Below are experts of layer 3 (counted from 0) of a mixture-of-experts language model. Rows are named router (the router's row for the expert), gate (a neuron's input weights, with its number), up (a neuron's input weights, with its number), down (a neuron's output weights, with its number) and show model dimensions 0-191. Each number is 500 + 40 x the weight over its row's rms, rounded and kept within 0 to 999. Numbers have three digits each.
After each expert's rows: a language model's description of what the expert responds to; "gets" lists some tokens that make up at least twice as much of what it gets as of all text. This comes from a sample of Wikipedia text that the model never trained on. Tokens count by the router's weight.

# expert 58
router:524553452492581508530493532528430536514498471495486515507506592546521478502498524493496556485571476501499522438535514619545452509501538487497495552480450569494439500484515422528432500523579485510534466481436508544566475456504478543493452462539490462491479489472466461435455535598436446492482451492533523528474575488525466446536422476488501554476502471457529531541466472516500512535553425428531501484526538533465542472485526508448473523434520474468477525528451560498506485481527553514575437549491595491539592493483511483484421466476458568460563458536466492450456507472520517569
gate8:599482469431538546542416582519495539445470467501496474582535591417480504474465546537537492573527416536471524531540471465533465466554500509466509539436436461452552509585526520482497540517500525467491447455478536565514452534502514516490498510474538460458473495488446478507463474523504584431518577468459482617532520499487483484462486439510527491449488459523509524524558503579505586565472534478508528535523491474497533512483496549423517452444532496523477535576487499420489521501476482509546455454554507552469554509526477446503544506479497484448481484526514559498498463448529479569
up8:444528549562498488514529430477459392555480537537514488496516480565513518488477477462529505510492546441431438491507581576476517542539475484546505532541583540494450521492452461532463460589471537553526526526487475430432540423488537432449599503513439476576549517465468431553497497494520455571505515547523501448481488521450559503507529515473494530544471516496528512421529499488492463473550479536495543494551476549535466538494530377479514510514449486502468476413464522537503519457489459446470501546541471520496549436495507530490434509514476454564526485515452522529455508507432440471
down8:452502527548490458423451467510405581534564452492557495523506441494481503491459493524470477464464572469448492464548486497506519490526512526549446504416499497501474522495533534554426498504479511482494487464536539495478449457582524490501548488537474520521433596509444507499494538479449506494505493518504483546550590556528610485497432465534508470487504488451507465472503484455490502513493517543534536507498468535494463532608526469529511538532573504557468497460487497540495430528447410486478472626533529520457497518470487551502460550516469475536569458604463446503462491398510466462
gate9:513502421514563517531561495530535483492522515504488446529477540521405577483528424531500516446436505525488495555505517457513576492430527512467516472481552474444514519448504421539432556416520526444478429582541443532516467491498499504489421449584420430453515528496532436461555520471529515500552509555433498502526492534488564485576460528484591557552535481449519475501472445494429507594474497542494527524521515458500509540523499480435448442470521513498531429475487497440513497457509538461549489481514568485502501523512515519513502474553490530416495431484475475450477510547477533474
up9:523543571456434463450536501509446505477441536550494467499482480536493499487524554521529477488529495471439490437609534509477580464491483498553510559419463477493447499491527572502516514512512542583470469466527546475430438511446588545479591526467500473496512496431438543501560473518522498440514459548582487448420524378517500465456523536482423470507483492542423531474511550507457514487508480511551427512471478560436469502496507472464539502551530477500473531551452491535567416508495520517495497482440528474545483455485503477478469507519542500490426578578522488540503536468495490513
down9:576471492510478534464439547524515492438532504511507598519460480518588439507442523504513480488506432530463429564549503555491562446520508447509514491458475517437466544507512512558481505520538534490475476469519472491517493484498464504497506471498459476526424457538455468518498456470569471517494524507551584485510531557493488434532575566547544490442539479474484460500513554434489557426590538434486467519514518572579453453500460418494490452582515550514493471501497484538518475495434514515480538535522566499461455514465513435467451537402491448530469580498556464529509442475479448444
gate10:520565477544546499533516512493480455495449450588467543479519498430494452606509567463472519531512507522471495559464417493525543484514475481520517542471491507464403521543478488473457528488562520496532495523506494494556494490538539561446487503498528460498497469457524533494533527585532474491482518480459530502509466460462485505515463520492530484575582454500479438531546498523447471497503560557506505438532539563586540518483506533492531510421444532454577515532465436605432414478550457567531423453456504438543519481459514526504536543490493561523516462479358489517511489506462526505
up10:559525554490450494483617559499491439492493464444489513487462452486471454503505475432481521480449512545458508540521537432484503447444466531511509509505450438397450438475451469493550510517500466570477518415557502519500505477601508496554539455472492505542546583527579469522514481516444494565462544501489511464521440528534509474523562539476513562518408504454442481521517495560510444510518507492471510489558429496477475474541493440529518461486567510520456452439520473502454472480477528477533480484553499507450521493561549608504518555544459468544512582521503549485591446500516516490
down10:496483528495552492505499491531491463518403565518470421525456530539471429499558453519408495499434480500514526520533452538488377514535481506570438526452547437483552452478531594493547519538502518475511458559555516513478484504540418597504532509503535468551510510499503530504557473497564488465504483490465546522461534430513515490543487497432472488525485470511494493463536472505493368496454552492524477458457497527490484584436487544499481582507541543563544516484493488504537467454539580469494485513525572455427448468423431523530480515521526451453484470525558506482520499560510478526
It responds to: The noun time in phrases like at a time and Lifetime, pipes that end table rows, and labels like distance or classification.
gets: "|", ";", "time ", "time", "\n", "information"

# expert 5
router:476482528502609519469513546472441481594525499492525511505489586513505489501433525496584488504489482515445502450521494570486497495570471496477493568453518491446420536542542520530444516517523516491574483525405489477515396457465543513477494470592472492506487499560499543513417432536511490519478570472522538547441499488439524449545527445489554537527554481497533518549497545443502498540558526512491465531527483574487549483410530474437502466435490497422457544517492509529486467461506453532488517547564568502542544458484486459511505571525519481569552495539445530505413488533455517517
gate2:516449515513530502485567528473465442473513482576555473441472544570515495480533505513534441504519459455479476525456480487480483471472540510446537483563517514416347496519467509494450453441436519534515453464402530402473573447463509473477494552502491472496439536507555476505462530511470513534440541454493472528495464518510536537486481456497497577481485481516500552596477495522484540572535454465528481478555498516464474534512477433559513537505487602467493539442525474479554518494502526540487510537539592541497532561518462558502536537502535532570550423533464505539485461548445457520
up2:520569505521469435545437501520521518470411527558513519563519493504479453490504525489422519451516504513469565478552556548490518469559486471447543516484535507544606507466536373493499496496520491533492549506548437493481499498544492531490491455457436527469610513535519481505565457495518443535507396436500443492429532520503513510498506519460457451545510451468565450438528503493507486419522583555539529493481494449496449484546495583418442550521485439477528496511454469529482502471458488478432415464479482443469499509477470462494501527523497532539475584460525471470514541454509543471
down2:495486491479547417523511482484510549515513581555554501456525475512491510441465446532518517484430504503535539511489570545477506497484497498487468514564531475521538565486562505468481566478489547519464490441565578502481537554587496532572513529530462529516512506572430522550519531458509498430503507556433565444469551505450542521417505510508523442576490484557428465486431483449464529544465437529446497509447426437467527500518441528549496462522460516557428451502468493508501464489510447527486534532455486491475516439566508511443538501476524534483460539442405542561550428460510530469
gate3:547516489552507457535540566487477510411553479478470525547513479462511502535460555480419517475478421498497474478478490516503440435509495510521513427501467485482490491468470531409491493529501499547500570561578504465559517519553430489539439502470474539510473567517553551508461543510439507482504460460577518479598475473489486407560466531466470576448480547502422496499488475510465495448480531501454489568535460409458511468449485521566448530499528563485572496497549486549512454496523532476501512510505451442523464520617464534515470493534528510591475515489547472494496532413539452461
up3:455477473484483517496441510524522507546512550504562431454506471490414485534553489507468494474515486504500454501532502486438572578488572527519552443503554465470441535467513482518494497512467502523463449500446470502502565494464528467435511508546571495513541401489525482495538441430513492488543530570467505517516528461498520502435532490481563484575460504504520512583449505548505499494511479513471457428495512519477476484619555486449514500476467396490483539456467511462515547546542443602484491398507562550539494552450513572469491467468490403419479519530432518462485505541487522557
down3:526543457502476522519503440588514491477501557558477589492591497532416505320586506457550500565415498450493485485468501498478511498503585519491540537510473469486454527525486502492527506542472469548468523511463497507488529497479564410509501495517447469472516476505532505503499483503448508466537476499449523528483537498439502487394517487505417543503540534546484533515526429463438564456490535453451485511500459491472561468563561484473480489499493486466514546513432588462502542604501480515554470483474524445448496576528513535461482462520485490468523511554537504542566485496522459481
gate4:470426555449482485520506502525416515445475421515532442523434552611517483497551474526528515492532456485522505499497513509495477538478504458482485445539484529500406469481509520537528503489540549592454509481465473494484501544527511504522515529498506506558492515496485581560448483517525488523471452553564495476469515445445436504506518523431489433552491519514419452500478589530548442606516492493482586541519516525428539589579507484533491463428475490546473511508529498550462438490504499558519485482491429518477466479532502421515461515484481465549466543471568571434578474454513558508
up4:529540459414466522482444495475548493497499514527490551534457492405463489524515502484471501466463485511424460470544488530482468484508463499512497457571492489486552523477512498517489523478493407482507464431505541508505556469480500518500446526527513499499519486485489510609478492444516521507442578480552525482471498491532494479445580495471568472496471495495557557415561574497443475475543495571552470482480524479556484531466376515564496490500452607544525459514474500452561499429495573480526445496487573464533478464472494522619490551496561540533466585510435533498420493535472477532
down4:454532515559514515491490525500550416519540554505451461469518460518467462546459521433519488496514549465529507541491494551495524560535492521502541491492464497448524520541503525458438440468516470543473454501516482496498555540541539500527477452493458423417532551435602542445472537472489439584482468544512522500510493406546526521470540546518476567401489566482529474576461496564520480401482535503503463498518422503457479471531474518494454488489522479482590542455503491597497490424544499480489512488548539503529453555564447508513493545501480494456590436493474400526470490535535467498
It responds to: Line-initial dash bullets in see-also lists, discographies and rosters, plus infobox field openers like Born, Spouse, Directed, Binomial, Coordinates.
gets: "- ", "= ", "Born", "Scientific ", "Directed ", "2"

# expert 63
router:540517439477533508494482515506445503541503504541430524482481581524530453506475506508571484473570450496510482479533529557533510497429536422447506567490432510495417523512508456517444448531569561480570577499479494556497435463549544514497488454539501428448488463494520555514422527559475458536504516481533554575475520449544511433529513481532452526497524518422527484509489574477483550499543475475523502506592469543470537454441523509448537470443548464472457514500447596520473519419473494487495432589531575450539504476420521459494490540498521553540542541519515519493485536478510483548
gate8:510550493509435584460456493566463563457471529563469533447489530453475474505517461522464529453549521471491531502462536484596543502519480476512585549497572474528512566475487534458480550399501475506437509406451502503533570562469506509531458470514478502528521424516563486500410484524468509509427463428519575462513498447452446519572532481457456507534538489533501446505529462497490446483547566531567556443515482472493502454519485468512488464528513440545499464528543473442501555540451541489426507518495521499550521507524423538463537495474483505447558436593532532449499488507514516541
up8:504480514501489476483554497474547489554498448468483462476543538470527528525447480461494438458436474587566427438452519480523513513519479527463481438521529536440470511529564532530541553498510503469545403502516526468452501519430499503466488456488476471478474503412508444472521505423519459484514550516563521520513532560587493487515512564619487484537468520511478570489480536579565462530504442435469508488497579504473457467503556467461529538480492456546497478531484524434465475506430550535553402441531545470472592552476518516453518490544516548498486447455461446563494468551463491530
down8:503437434471539546487518520502503490462453562482512500455563455519496513459557476455485496469501461493479507473503532509610524417512415464397520541499432427445421523427480529482500502378475517489504469486546506506485493503481546529554450456482499528460502505585531467524514477526507508459535499462507521474582479530577494516526476472438484547516536524520496539485478479496545509464531556508519578535511474511515508407487526493499471475517528506509537475494539541475540513538529538433465547564525505459468452533476488489497544441461551583487502437586585588492490509588444495427
gate9:422535524512516480601531467468491547473395518513464493532452531506485527523514510500581496487506402534496506461509486577590564529507537458510542568537472561514516513500490474546484457464493511546485527509508534528495417470440541384431476513511526526468493555538465432501480497537452552449494469536505529529484567502475503502472520448432464521505546477517508422503552564379510497441442453500530517458494518559525461476448516486501509492470459522543508477547525589516515486497500489503566400559525564450494496455493493475512471522485439560496503533490521478560448440566490490513
up9:460536524522515478628520498485542520498409494546484439563456463577506504566513452567534498514544520515504528479512471480554545480529497534497509528545581543640444532513551524538505471508488480516541559578548478513461496474465488472422530522487518525479560485484487464456464521523451536516489486460600520534527430529505514560506505437451421502480573493577458433460563474472572509478489430563535482545471551551514497519460528410548504535526494505466515474498510522581494462486462534518483471560504522483504463460521489477543510495540473519532490505449550413502484483557489483494
down9:500491506529462540531530468538490499536477567583522484522553530514533444537480497568518522467523522490494477453495485511476476520553456462435434478466562542517442470526425538499468448423490529515561430507511529531449555492551493478570437500514568526457482568490538445427455457470555460475488507445499520451489474493529460523512540488502477493522426469512486449487555533558467522503543439556524438407530506509515482519492456448457535511521507535473531498530564457476588560572505468528557524540395597483543532482503470500524418493511490562475562514462482450561508427464477523453
gate10:465474501442525531484445575442492475468466461432456543436485503494499474519478522489493481515463524557458530494534490546517489561502431519441524533497592569537423512437533578493519559540522519514519513549482522553538499506481483524535551497492423471532449536496485490521445502461535510513432574516527561552497512441468559494499508482539514510564550525546544567496457463469478607495425487405451536555492485469405519527451455437489467531471534508522440476450429542438415510550517468497511565524512548487508487478484502511572459524494535443534475530471486472475402532488465513510
up10:475586419454493519448498497484475470535517549556477487509533519546435514508461515427468507508488520469518489540458476570550563464554421471508526487488477506500525474522515449499493484543533536547580506483493499574483604540539554432498567511541465509452534558466479491550469444551546553530518542549559546461564484500471423464507471512524469508516495531519485453475463562477567486544494466498535479570518488497489454513479484556488550505567521506489502470529484563531478546438488529495471548523529572463508461493384454473587469445510579481521481528450472505491436472558481605551
down10:447483523517508458461511480588515517462554515574509498496580480516509501498530509460413533460457528440376520533463482516558547494513538577496521505504497438566502533496508570531494485478444509543509453481532531537439518502435373564484543516504534494486409453484485520518495520459461469492468519502481522473489599505503552565524435485492518492544477520519576485514505451524588549582532522486480569523491526498496425473496474491525551550499489473502472499471516477418476483523464508574498451417481505456447518546557474509561474430531503495448511432478537441492464437553519491506
It responds to: Pipe characters ending table cells or rows, especially after names in succession boxes and cast lists; also States, had, did.
gets: "|", "a ", "had ", "States ", "as ", "to "

# expert 0
router:514575472458530534485476522405496512557544448488534571511465551513496541481360548523502529480525559504493452476561507535494520527511543436478503552463429547479386543464499461525372420539504475475561476507469518520459475461436494465501496513578498467436526503507435514509422471518521475521492581553559474526493592437505482493533437453514486525513469497419512451530497584517516525529587460531486410506598529515486522482466516511497527533491485486459446539503526542519478490539464456476479510542501530485526541478477518485542477489501463490545509528521549536524479500489499543475
gate0:525452551476505542473478509476524488427454556451565477463459499404506466482497468432476464546389524505511578502469554461417534417495460503504497506398452480526584518452450488450484467515548478469543514512478433465535554495493503500485567511563494505524492542507539529498581531524453497504549445512446450514573527497512476516509497460449508472544542469422564454457465541528479492503532449542540538530575500539446509443433536470474488530561506482554488580497523524546519538471542484524497554469497559508375533455460464492438506484509535472464527553470529501542510495518506479484
up0:425567514532511541460536462478511547496483493464469540459428510477500448487527438531534530489407545443501580454457500470493500551539545586460442589527532496459441512488468464531456537538517463486588446548467599497513449528466582540463532465575482503567474547525463487499497564449454433462446487406597555527494526478475496518479547497484497510480555491457530528506575485515477533527515464524460469512510488538504506482426490477511505504553464450480513514461449498535550453497490477468448456513436437504548561503491512567480441559526535458471469511454468523529509443514502551500
down0:454484471444485545464433495529465498523504532461531527527538474487495523486491351466586526499468505456455490458486551509544450538567532486470469525489454453491455549527522556442519503555550425552451506534490453476472534493537494532499564476508448504451562466511515499481499513492449489504553499496495569564490416465585490472540479562544488554451491451436543461469553521481468490539411566446537486539547498539468569551431447475436569469518459465490476501536494553456565493513508529485525539514468486525512508529473467466562502541458489438501485497507487490462603592464481451516
gate1:516486506550506563541497553475541538576531584523547483497420528468523502460440512396505561518518548489519510487536518477495532535459531442496543492485501501472540433473499397518468523414546505536540460509419508506421501550498485464439530484476503511461504502513440471434549504550530523516565559441466501555500427478458509536521519530518522540468532478528496402507555450454479503474504527506527493429503492559547548511431527492473508505455505485551495559500475552471491549489554575529575490447550488498473553477553506439518490415515432515499434506490505491492492533547560604443
up1:404522463525489482505504487576440443491460481533507505465569546494445452462540481507493462469462481546480519546490517457535444534542560503532487531521562509596536599551481529447534535551523517516469539516529513562544524459485520499521481604512520532479499498550517565609509514437509533465486476488481476519477539539506531442521514546536475500483482458527546563534451560483475412523576509468510516527449460477504470430524587513449541475557498487491515506519479490525568415511541482494449438557547523467474447521474494563482516604476477444487555481455506492518446533509437432528
down1:524490467463549493465512563549426526473491534571525513455555600486484513527517539503517488513481516442492434475574519457487474521529513367516465498524474416472569543559517528476496477487503503552514549475491492507544454547554504565538473483540455426403495491456492534545496454530495495541481452479504521510514505504529511470479490476514541521572478482444556511555488464519573469522441463501496513515413542518457435493483497491495531530432570518535481597435370480525486458456489564493449410493540566499501475481523472484497484524501534484483477560556444487455445532535543471470
gate2:511482452526471555481475408475578603508478518592488539506461505474500568475515495561528488458504476520562475615495470465554525545476490450527459484477475507479547466531545496458456432487437463432459476478487563511519411490376522502497474565524476502559464474529444565485451456584509534472548514443475488459463492512466577547514468507543455481520463517459484507505503546517537542483436478525534497465531536485515402471467495512481561530457453496442515485492481494503541509467463518466546561507509542536550556535512446446535500424516435513482532517457558486532516475533521537440
up2:510430590520484525465473544464534553547513496550482536542468481499567521432562484414477464492491504521526513495553471573537533649457466464556457496435503575540522497567515509413482445398482487446482462428479520528440465452463502502523535464498506512583519475512527484469500445503530493542480525490496525432473468460503528465487446504483469508493547528431481465481561504479537485509517573512504470500562518493513493497484583456463551528485433488482455504429525560493523494506443449464499515506475435497479543517560483449544513552505417528539506469491515520569497507463567452574
down2:523503472480480472527533486516561513494477460494516514509521397550512430480497373477494563483501564501554434509553461493508482445554494535469478534480503532380420563540530536459475429486488448459521543497540496477517496447448517474514515459429465442517510499530524531479482487514540541486490544551507482400505494480512432508545519547470503495480502535514508535506484556445449507410551493497479422568523522469532488520534482545462506571546485503538567457504573472452469494523476499515443571533520515461487378525537516533532526494522510503605483498536510472531536430517406492530
It responds to: Final pieces and words of city, town and team names, such as town, ville, -ton, -o in Atlético, Wichita, Newcastle, plus some personal-name endings.
gets: "o ", "ton ", "City ", "town ", "city ", "Town "

# expert 22
router:496551426393525484529463540524433451516513442475482540495520585532523518449445490512501475490541477528531485480568575515535496531437514464516466580490469465527463566460510489511426467523554531509572526532423445497595464466482463509513461404611441441513517471506476538502470533543502492524546512542502494505392529450514480470479492441510528559538511566513481509501527499494515466467581510492467465601532489513444509456456574511459545492457414518524462567488447547543518445505457502503501493484533476505494527451423537471506468528473503507483468512573530473464528547515521523495
gate1:467512474454554500472462460527488476551514453468454510482489441542499531548481497503487540509611544551454561451547521490525554473500499503514479485484510589452460414460558525508508531484478471561536492483469439573552512473518472494440552486548491504511484497635485467426489522465536525470568442539528530453437514513467542516488491440474500488527501507497559511508597497450452477412564496534572526572483522468473477432523539471514473471522438465504509497515487604478507526489557544471576480576478481497481576464437489461542477496477506544466488449455437479455518576514524497520
up1:517489527477495524473513527464474580492445501505465558468451484428498515355500463459590505551495509523466520489593518512575554565520467489491562548413569424490511578491438513504440526582509531469479515502475524442521508484509498517549582452510486483512492513529502520464514507524567479496508525524534546440488532515584501527500419525421538470508465507528447477480496471440482511538477471443525482501494533510533458519467473482465441456547497484539532522404468556485503568457421502498510516521530485470479459479499427457484457369562494441498445513483536487492480537519483495487
down1:515478434481467507459461478522515525468516475550583466443503541471465511484513488540515505494438501484411546555525517443536516519514512551455443485541561522440499457575464498491498498515513529455486493489450573553543427486487561465439514499548566451567438431546499603455472477562481558470514498487487533443452467539481550502445554488510531479531547511500451528555450415443527490508486524511508448451489536549570482523492476558474529517443477494616498485463524492459434468515566526505527459438541517593500493555519529472476457436482495454496491534457459593477482537549508472511
gate2:490529544475537556444486528450465458549531424490463494447527526500532470513474505494485497511467540486481525504488493508511553520499473537385525497476557496522475556516401522467530514586560439551467529497522540431583531463484532548496503584541511496496530503464489527559435468438530537540503476559507512481488534415521500455440536523465426533461542563457537520527468535583586505449575497540518514480584476522424426477537495549461460517498558522521463552560466447503603469484467442487491525482505498491558532463487448523506509520512517483441500594463517456492515470461470541484
up2:536490435539545485566519545476497493522485520470553491519444512503475504515467501470485546483496467495447481465484542497432515489602482468544459466500462540446460497555561513546451539467446561465522507565483442546450525638523486507507522412470506493494473463506506519484514493505414495527507526431518564492475494535493531489512521517511505461469453471484466480490469477446412442516464497443583510461507534465498498538511537531505580477495497482487487478453552546426486512543514467573526520580554504529434482574551501526480493408486505527604503458551416543495478571597559476501
down2:529515519522564481543451499511499446465457525500448502488469534500492513497533499540454494537500386458489524587531425536509465461546473571529488530491526507495530485465562437528529473518605502514499534567526541514537468486511558413491520502455559456418544531534519495500573496554478518525576457421521495490528528488458419421497445495428495473509539457559472507496455487448460380518512558498479588523490533480536506484479481498495448519522474535459522461537490553433535492403523457545459518529490548454486492524430461531438475480519514511541529526507573502456456478566480454509
gate3:515493539441460511541440470490456526481513476470487460435472527510430524429528531492461530490519477484548522577491460519479475506450440511471485532449473468560484513442533540519410514550549550461543581476488457471457538507539442472512473470583518513470545483558486584556521537515524555421550519451503486492531468507504436511451536596515490484458548489514525552549577489503481580433546447494510508514539448477537494498465516460543525529503499491453509482572460516549570473610545509498472551455515495474512454533503573512426468440421482451536498516484539529485491514472569501411
up3:460460479554479483536467540548486504524472435518481537531485516544490479520542499462520514429479501481508490550469572551523566506535433450454467559479525482532491561552487488494452540466543456425638533504523594510506489494533454404521573514553529534467504493554479568475451576540519526511517432420415533479502510499500433453524564559500483477545467509478519501404547492498532508490472458576531496445541521543524472494526492547507505508432451444439448542564515506530530525523462523467448512530423477474509469544565513553457548495476482519496434505504541456474461474470476449502
down3:522505486538527550431494494494424503496474412516496529500454495476438509551607478453510506477505529511544499547537505493496503500486469492460494429461498545463534465577536521546497491476512598585515477479514519438468516527511430432543569470536506486460474439513458470550441514509509440502488480590495489528480409463512521481506416507506470615537524481458505495511485523539468569515538521514531556433514480532560535550498449560469505481496516518482514463476414532506552460499479473576496450455414573457521481457447471445521513456446537582459518505513485573509560467516543515547
It responds to: Adverbs after a subject or auxiliary, chiefly also, plus probably, actually, already, and numbers in squad or statistics tables.
gets: "also ", "E", "L", " ", "ul", "only "

# expert 41
router:554516502455561501479404530468449459542554470486483525460523557531523488474427517467576467452525521505437531485570475525464514487514485493468435567502470527453409578506535500559410519496566479463588474523410513522467448473506521510455446460514503387455523536487534491454467494606504490529479518520501505562446493468540471488523510454522531566537507507494567425553514487524482541565545482496526494510533546515542586450436521518437504547456544513469438544454457497457478490447515442487486526516492518500570521550478460531509471562501476506560509504546469483503420510495523487526
gate2:602420540518514532409506543425536469494541515545533392438516475455508451478535491534498525492491510480489510516512536526510524481515532452455529576497468468499558451558468520418473531489469489533444456501536531562526564456470479493482525491520464526481477470561478474508495521467568529432480534601518516554488515452479449445536532463543512556467585555477491495499439463544451484447471462537490558451454538512482478513443566462524571551546560446495537524446473450558495583516529524459498451546478520492453515515521579492452506527556487404511520518471535504541489526458550501500
up2:534449504552550579436449554425465453566513518501524425467445486462454445505544458514475462509509555421477507479483469481450560522491505517489551540493516513425593488523546494512479530535451513493480499550486453473478546418489540508460487482479497461536522484506560419475533483493527473517459518520538490552441489519427477479561546455506569443497463595508553548526486532535501424445474490530537546490453549463480539471508508440453553581497501441509526491518443507537482498545533418476486548485447577479509499500537485500450508543599430456468501497471467584519478456474534445510
down2:512464545496579540514481486480568501422531422485469505494489501556496484492519447527488517479512550551443529428526479467479406555496516525524496544443579526475421518510507478539475473506578468470531479454465562494500453506482471536432553487514467448542461568465516536551547492481484463524469425523468493514511533463495527520535550440500542459416536504488523564478382536518479528484446511538578502473490485526567457505388528516472410502546466559509466513482526460439513450480454568523548489542495513565510542583491490508554490496576481506432541458463496462525482439510520516516
gate3:470523504519507430518549505495520502510546526535412466529443484525586550487578435538505432505474580452479525516452509545463448490596425497516515518467483459518503532496551523553457507578493494602488407551423517483509520493599526483515542451460530435498461544580538446479479527524511401509490484589449446488494470471503492477515488550515460516501520451504509493423555513610501433532478457564475545550484529513543544486523460551524548524502518459482499482510483509512498467468487476524491485563458532421524442472512464530524464483516464538517449490540507527463488493529435459476
up3:553576536586406551525520418480540492498489488492515538500447479587456524479388507481592514491438455540488488487548509493533500520479548452498524500538584530475404506509487463494481453526526515423488503518572463478447494514503514528494488548498451481563520514467460533459486460520398480485464520496517519482511471598464432528450487502467554469428517532450503461598541519508576482482496454443474429461530456515508474483503539444512434566553462570430453564485513483497491471526476471445518480518514481526521568454481482562530494542454509505479496464485447548520523497491486546487
down3:534559521499503527497477535472474449494527592542552527388484446507527529546441439548591550503534525499496491458502500474573509469481534532446487539517484565452463502503471506489474519537492548492434498540519570479495434484522562531520448502488523427515534478460480490474468419515554537474450521504454528480516475516382481469511481521488545467483482479477400496530529543583540498484435462466557479518481420463530551528501547467466494498506556517602469527453516515481432556586544508501519507496512554466472450500497591451516441530453498395507487542548471486500546456525505481513
gate4:445509423478514508431502436445451521595472457551513467487532506522522491499479530457519496528535483515507550597496483459510502472577409509529500524508496551546496467517514579518530521480546511502521471499526582456493544512563478456529498477464528497509528436456510502520499545517495589481488486534492555494492485525471463515461484454546408484385547560501552552544499433549513567521535541485496549512518459514386523466501490432591492496433518534555438469449506533438535442546533476504481505477576494496502451520436517518511466479472397478499515503584460501495486491535490422501
up4:501548517450527581382538523459522506528485561477533505548491522525525489438512475553554445495550472510421556496478507486447473520487530449506486486484513578513451513522579509568449495500421513542553509494469497461574561469482499448515486448516494459547433467507499468500495459489557557490450535553508505443471442547480517553512493490506534596534475496477482516572480492503502476475388527479563430473416437540504479480494487426543535486487569436502496518508524516489507493492554423496504457510526464547606554502469468471436526367475518497537531517517468450513502503485513494503
down4:593504478473517503432553422529503519486436466536478488518490514571447542450459482460485538544499460513523569452495464497470471515491560532394456479507550496495503444593509479548483503504571485469486473470463458402515564479521504480507448520500520520484545529549520580551468389527500531502454573490538507503493496502463517567403513374472537545437445501508494430523505485526501511533499537509613514481532547540499487582528528534507489513515492494503517519521479515511486576475458518459466524556467451435570469479522432474531540466492486499561539465537475519481501496455442469478
It responds to: Dashes opening key–value infobox lines like Country:, Draft:, Party:, plus the ′ minute mark in coordinates and labels like Website, Preceded.
gets: "- ", "′", "| ", "• ", "Website", "Coordinates"

# expert 45
router:544502457458522508501504487464508522529539419511479572489504609497539518493444577441506527567484453514438508452588508499462495476498502516404530603463503553479399553488432479553423444469497508501529488500517528551495420485527549457521496445544484435569510513458447484511468553524519492514514512475513559508427498481525513531503485494561491542520513479447514490576509470513535496491550467481496514531572492545462554447466489507427526540398491463472459564501471528487499431516500501486515452540529444451565529543512476450514474506483447495537557539556506427473447584520468510492
gate2:466531385526528500496552558538499510523540519533432508425487558534515464513478574500578411460464572531541520493464510501539583495449562462530516505482487503552477519478486502554454485518567458493583518515507495563520491572512576564518522448529548453500596514524511559538537466515510497505498493506520417587482549502458410493519389498461541497483484545513499499567515507539497525493491529491568550503487500498527524455496450493511520476455540507486525493443479499457529509504515411589461530458453565469513521558458530515475459550473524526561507490492404464533523532513467503549
up2:422477412517492536465554511530529504440461479505433521483523536529504478505514598514523426542442519563557510573492530451516551508452521477474537494525505513575486485471512543514410435497543464490562453465538435509535532595503508524484572517412534456499547513449457545511528517510526565486574475462451486470463479520479428513484477556445459547485441471545425534541470456527536558521446429539495547452467427452444513467510466472547466516451527490503501509438542479431471503591483507484451518471490533450461497517508551484468510493472455453548542472513472467466516519568507532509
down2:515396497496510538497494473485512478498494530488473547509487510553495522407499521420515512461501518574523559477449517416441466516587495530483544418502488528551514527451418466537530453503525486583522483610495509471468505506535467526501578431492545419508468455421522563542483524453562481486513541479508440543569475478528461525500518508591566510571462429496418483471465486553497527503536444512563477494482491466467494524522579474506440464458521491490494541491461471455499526483476482503491500448484522521417526467507616501464446557501475509545513585488500472506474547522507490483
gate3:524482495447519514504488533511510402445474475514499542499485533485515498544544526441525481533479496533362510476455461461486532500553477451569503528464423539465538502497569473463513408505527478487520499485508496477465399502483511495513552492546546490534489474520501529522534509504537461526571510497516507582515520436511450528527504512518500392473474513494545449597513472503544566448503570550429547445547496478449516512521555512511556551574546511434499473498470521548555608568488461546490566522486554476508544503474557501521513542522482489597464485495545552559476482499513407491
up3:478455500560460554514455472539505535477489452553522450547492494552555557516441445589536478466557515444499530509506538561540497532459532465478489398453619505532528581508559504577537482468470558516465513550545430468500488528488473512442482457553523510474459547485510471488480498495521587532441484440458505449456529503459523432453504456522465556504526469478457485486480500493485562506461414439550482451474562499574452526481474502518468473499500554548542447504534491453529458486479456513450521395470490524536546550494464548510528434524474495444478506515477474478538526440482528412
down3:490526459545466524438524520515525462500465498458485438437486515509483534499540452558437575454508464512522477536502514570526498494479518498529547550486466484541535509453515539511458550437501502588455497474511488550549466545528562491530530459526477509576503556490531506535469500469525493499495497500461482431455562495457533502459482427489438452509572444507421512584567423487530547548497496425468493500409509436544458492424474559562540470553562476482580508482402500442438463520521491516494486584506480531520539469444509561489503557434497507535462520519434482571473452473505440473
gate4:502522533481544468489548464450512425484517476488529480496450509536435499492470480562465487505544539547551450466537489485498475444562476505498513531462485586514505511504433463578486439526451500495494491480516525439494522458510435460516492540503532563506521453467447501461457499435485522451430494541467567520441505574460557521471427522475460554497542542468469524458563538466452493564489526386494461487573554480480508471536551476537513573545538469422517569492533485504473496523564457510509575460475461415399525463489498498573460477487604529542519475515498507550458560447516512466
up4:419504528516512507475487500491541416521457483454496517455510453510417469492596481510484552472519485518433480474580503455512470443504457507464453529512446471513507459502411436584481477485560395583516518526510519463512498510514519485491529536488458475529514487542509539510536423465556524531608458510503544536462483527493551476535538505515518510545504484400486449519518456506508493494522498514531440542494518472532585460587517567538420493502520502527449572450508481475540522492554505513528511493445491381463484465520509560509501392441546530515590486493494507541467464533546492521
down4:495489502491593508483564531476548545513557419464471444516515537458416516461564495454473454495473602556542496464557521526573503481580524564519597445467509580474507477496466529447526516528472462509478475486528533524563496447581470503492470523437502504515534530449514516534494490458493562512461485541502479443558500497538509465472458542551513517516479492570475567509473426516533467547463449472476546525497457455468517491455509449463584506495555436512511486560536454440459469548523485427458433525469424449441537524482463519545517463436518503525492432473515524457474541558485519534
It responds to: Word-final plural or noun endings such as es, ies, ments, ations, ics, plus ym inside Assemblymen and names.
gets: "es ", "s ", "y ", "ts ", "ym", "ies "